Experts of a small language model: 665M tokens, 5103 steps.
Below are experts of layer 4 (counted from 0) of a mixture-of-experts language model. Rows are named router (the router's row for the expert), up (a neuron's input weights, with its number), down (a neuron's output weights, with its number) and show model dimensions 0-95. Each number is 128 + 24 x the weight over its row's rms, rounded and kept within 0 to 255. Numbers have three digits each.
Before each expert's rows: a language model's description of what the expert responds to; "comes after" lists some tokens at least twice as common just before its tokens as in all text. This comes from a sample of Wikipedia text that the model never trained on. Tokens count by the router's weight.

# expert 26
Space before numbers. Standalone space tokens just before years and numbers, as in "In 1858" or table cells, plus currency signs like $, £, €.
comes after: " |", "|", ",", " in", ":", " March"
router:128133103127123121149153092119088133131125093113131132129160119134137139149102120187119169144120094136126152110179150119125099156124171141151109099149109101133095143105129154105200169120096141112166130144159141077124137112106135133166107142159119096126112129098144185130136162157127115128
up0:094143155137140144120152158116083123159113112135175111147109127129110112136082163156148127127127131121141154072126099137101187173146113113136136101068087115127161132134129138103141168143073147115136150148131122130150156142079090132163151132092128151141130124110156126107106142127156137118
down0:129090082141126104121070147139123137124183119140148115121096189124135133104144098152142154140097125097173120118096107139153112100166112136129112152128131110108119095132134107128142108122167158120163155140106076134134145136120119112144084123163112116122120099111118076138090171158136099151
up1:149122157147148112166131128163130136108091107106113159108113123156111130168086118099137113122155091127131139121132126154119105112099132085133120110076136129170149118146179135117126150147139176153102145153157134124116068152123077129101079146153128110132137109120120164161147146087107094115
down1:105097149111126098137123181173133136147108124102099169098146136137110079114110138165149148108112120137134112175092106133091125144148121105147129178117139117127091163103132124140135158170122100127124127157116108076143083155151123165107096098123108110144128129133125131099158184127159120123
up2:158145160148117116085159176103121179104126117114128092101172142149141189152143179154129145098122089095095131112131120155159134123088147141097103116138113092113121109144106144134146139122133136144099110128130147137150097146180096112109116137141105117132132165164157133102160113151120148118
down2:148116084136145167160097151139145062117102136116195141107173114108151102130131151140143114112150127145102142143128102111122148149131077127133122154080120149107134145162135173125185139097123174149118116112109122168131109173138129123149116133077139137114122127125131127129149113115097144104
up3:098101154151179137095135128121113162130130121124134164101149158141117125141151094157151134141139116228139128092137115147142121111095134164089099122124174118137133145103122157127090148159130125173130119145146077123119104116122120111118118115131123123161110123111141116106103144139142142196
down3:151122147102145101157119153086095108096117160125151093143117169131150121109142109089140116094128077160128126125146142112121099155122143127101107123090111131143151127099136139092083109113121105124131112143129084159149119138108140108139062116101097133117106176179114156101142104127119126180

# expert 47
Coordinate and table filler. Rare spacing, byte-mark and digit tokens inside coordinate strings, tables and list dashes, such as the space between 37.04°N and 45.98.
comes after: " /", "20", " ", "°N", "\n", "-"
router:145151099117107088110095123113102082144134109100134141147152101157164113101153123093152137114116137139101088143165146101166120149163093103157134124170104131105104152115108168105088147105107117145114094131098117139104133101090117141149093090155098123091098170106123155144131139140110112140
up0:211136154153141076146137133133110127146152169156124129116133111110138143120128086124112132088134109166121080099079121134116151135137114098105125127082142145147131095135105128172110143134163097146078101119149110115145117133144113137131130105147136141130117090110149091103117076105136144160
down0:131091114112126135123142123142158135148077150142147117132144150150146083125178094136167116132119133135113159122104112151112101074112101120109111141166151145141126177099125126140113134148097120120087099099107139119097125159164146129122138120138110140118078127137153179170105112167083116176
up1:144173143122128144098114164157169149161148126130135176139110116127112141153095144116133135145171136129125157151149115111122122082140136136130078155116153111172112131098141172119096143132130149098041118115150134137145093153120120150138136147113193149146167144126136130124094131126154116108
down1:145166158127120162141124138154125099092151171134140130146148117155106080094157183197176142109131107163132127165156138118106095105133152112132161087134153139091137136085153173129158156139156151131123136142111173107130136136155135128104120141124145131126161118116115116126134110130113139091
up2:104149137131109119116132177098115176126117122148149140118083093089169140125111104115164121144156121167178179119145112149113147110118145077184131138121107130107142112139111133140160119080172142106089140136136142135105100105105120149121152143129160114116157122091122091148146114104100137099
down2:135108130127127146093111121104143099160136174156146089184073137163131118107084103124170103129083127143141142114121131157132144154123141093118165119132122134135149138112115114128133187137134126130077110120136143153126129141140104180131122103113077142135131149134124093083107163161118094100
up3:093122135088160126118103133139131156143149149096151132147115071114113140174144153145105126092162156128135113149120083126155101095114129142109135177128145165115095162147102143126140095102147135119143130120173119103110146129093101136125119122150123131172113185171089151154106142098158140109
down3:158118142143082114145088101145097139149156138126155154108124076141122120114117074107095159145107111081141091099144129115108115162121123141146103142168159169191128128102068123145099135120113109105117106106120124140133122139090109084139132114123130140097123133136105123120114169082122129109

# expert 61
Year number starts. Leading century digits of years like 19, 20, 18, plus other numbers in tables, dates and citations, e.g. 2016, 2004.
comes after: " ", " (", "1", "–", "2", "3"
router:142106116158100131109123105096093102143109121089136143098167121097150128105150148106146132162156105171103136135164109157180166122133146136156102148180148146131116157088127142100118077112119085180140106123142109121155167151104105111120106110122134100098114113152144129130137151115094140114
up0:118111110098130176125174128135144174114119124100136124143151134106113151091173154161131163114202121148127128131135132113171171144095134159125132118146106135105144132134138117175132129135135094183096097103133156127139144162165099115132105125135173132122138113139160122115155119134167109168
down0:118122116109126162112107122135127163154094147093154106150089130165135137145097156146140129179140103106083110180118117136095130196135128117137108114100126119117101159113108094075153125134125146097119115085181094141158145135116124148107189105149137129116123128104147139117120133125154150121
up1:128086155161080123132132132144150111160137121158103144083095151145146159118126138128160110100164156181119114175118120136164124128081160141114113128129117144151136081106109129092103126145116135117115145142139073099124099159146116138128091147094096107144116108118154094138147096130126143076
down1:135157176137144161118102125114124069135110139158110156105117121144129092135134107113119095141174109086160120139156117158059122112116123143142148099139135162141105129209130132082107160125142118125109151138107126084132132149137140125130155082122159136100142119119118146134117172119100116137
up2:108165139117129120172105154114120158147180086121085107139119123141092115129128144113104093119107154173123137095134124159142114114104119115087110124147102102110162098146143050152181132131136100100117142146108148148103127124126153143098111123179091119148112128083116120119109146132114111134
down2:125141148127114110134109122137172130089111107133131083114175123127133096096143136164120114183124178195103148122116154128133115133106126163098090109147129110124133090122141140137114147094157103128181125106149137160117163126122154136124060188120138111105129112105137148119130122149117147139
up3:146142161169090143137201104125129145131157169152107114084141156133141134143124138126132102132177132152153123115130114166139108145160149157135130137144177126156118081096175141128166092156124129124191141097141150122160168142125125127145118149137112124136136102152127114110137166088132116129
down3:132138143107207115126101121129097140143148126092132106137113142139176137122165102147150144105166134108135162100122085116148132135142166106111173125140121131137111120190122109149076115123124108117103121119148123154158163136118119121122109077153115123106149107139128102128102125119205113108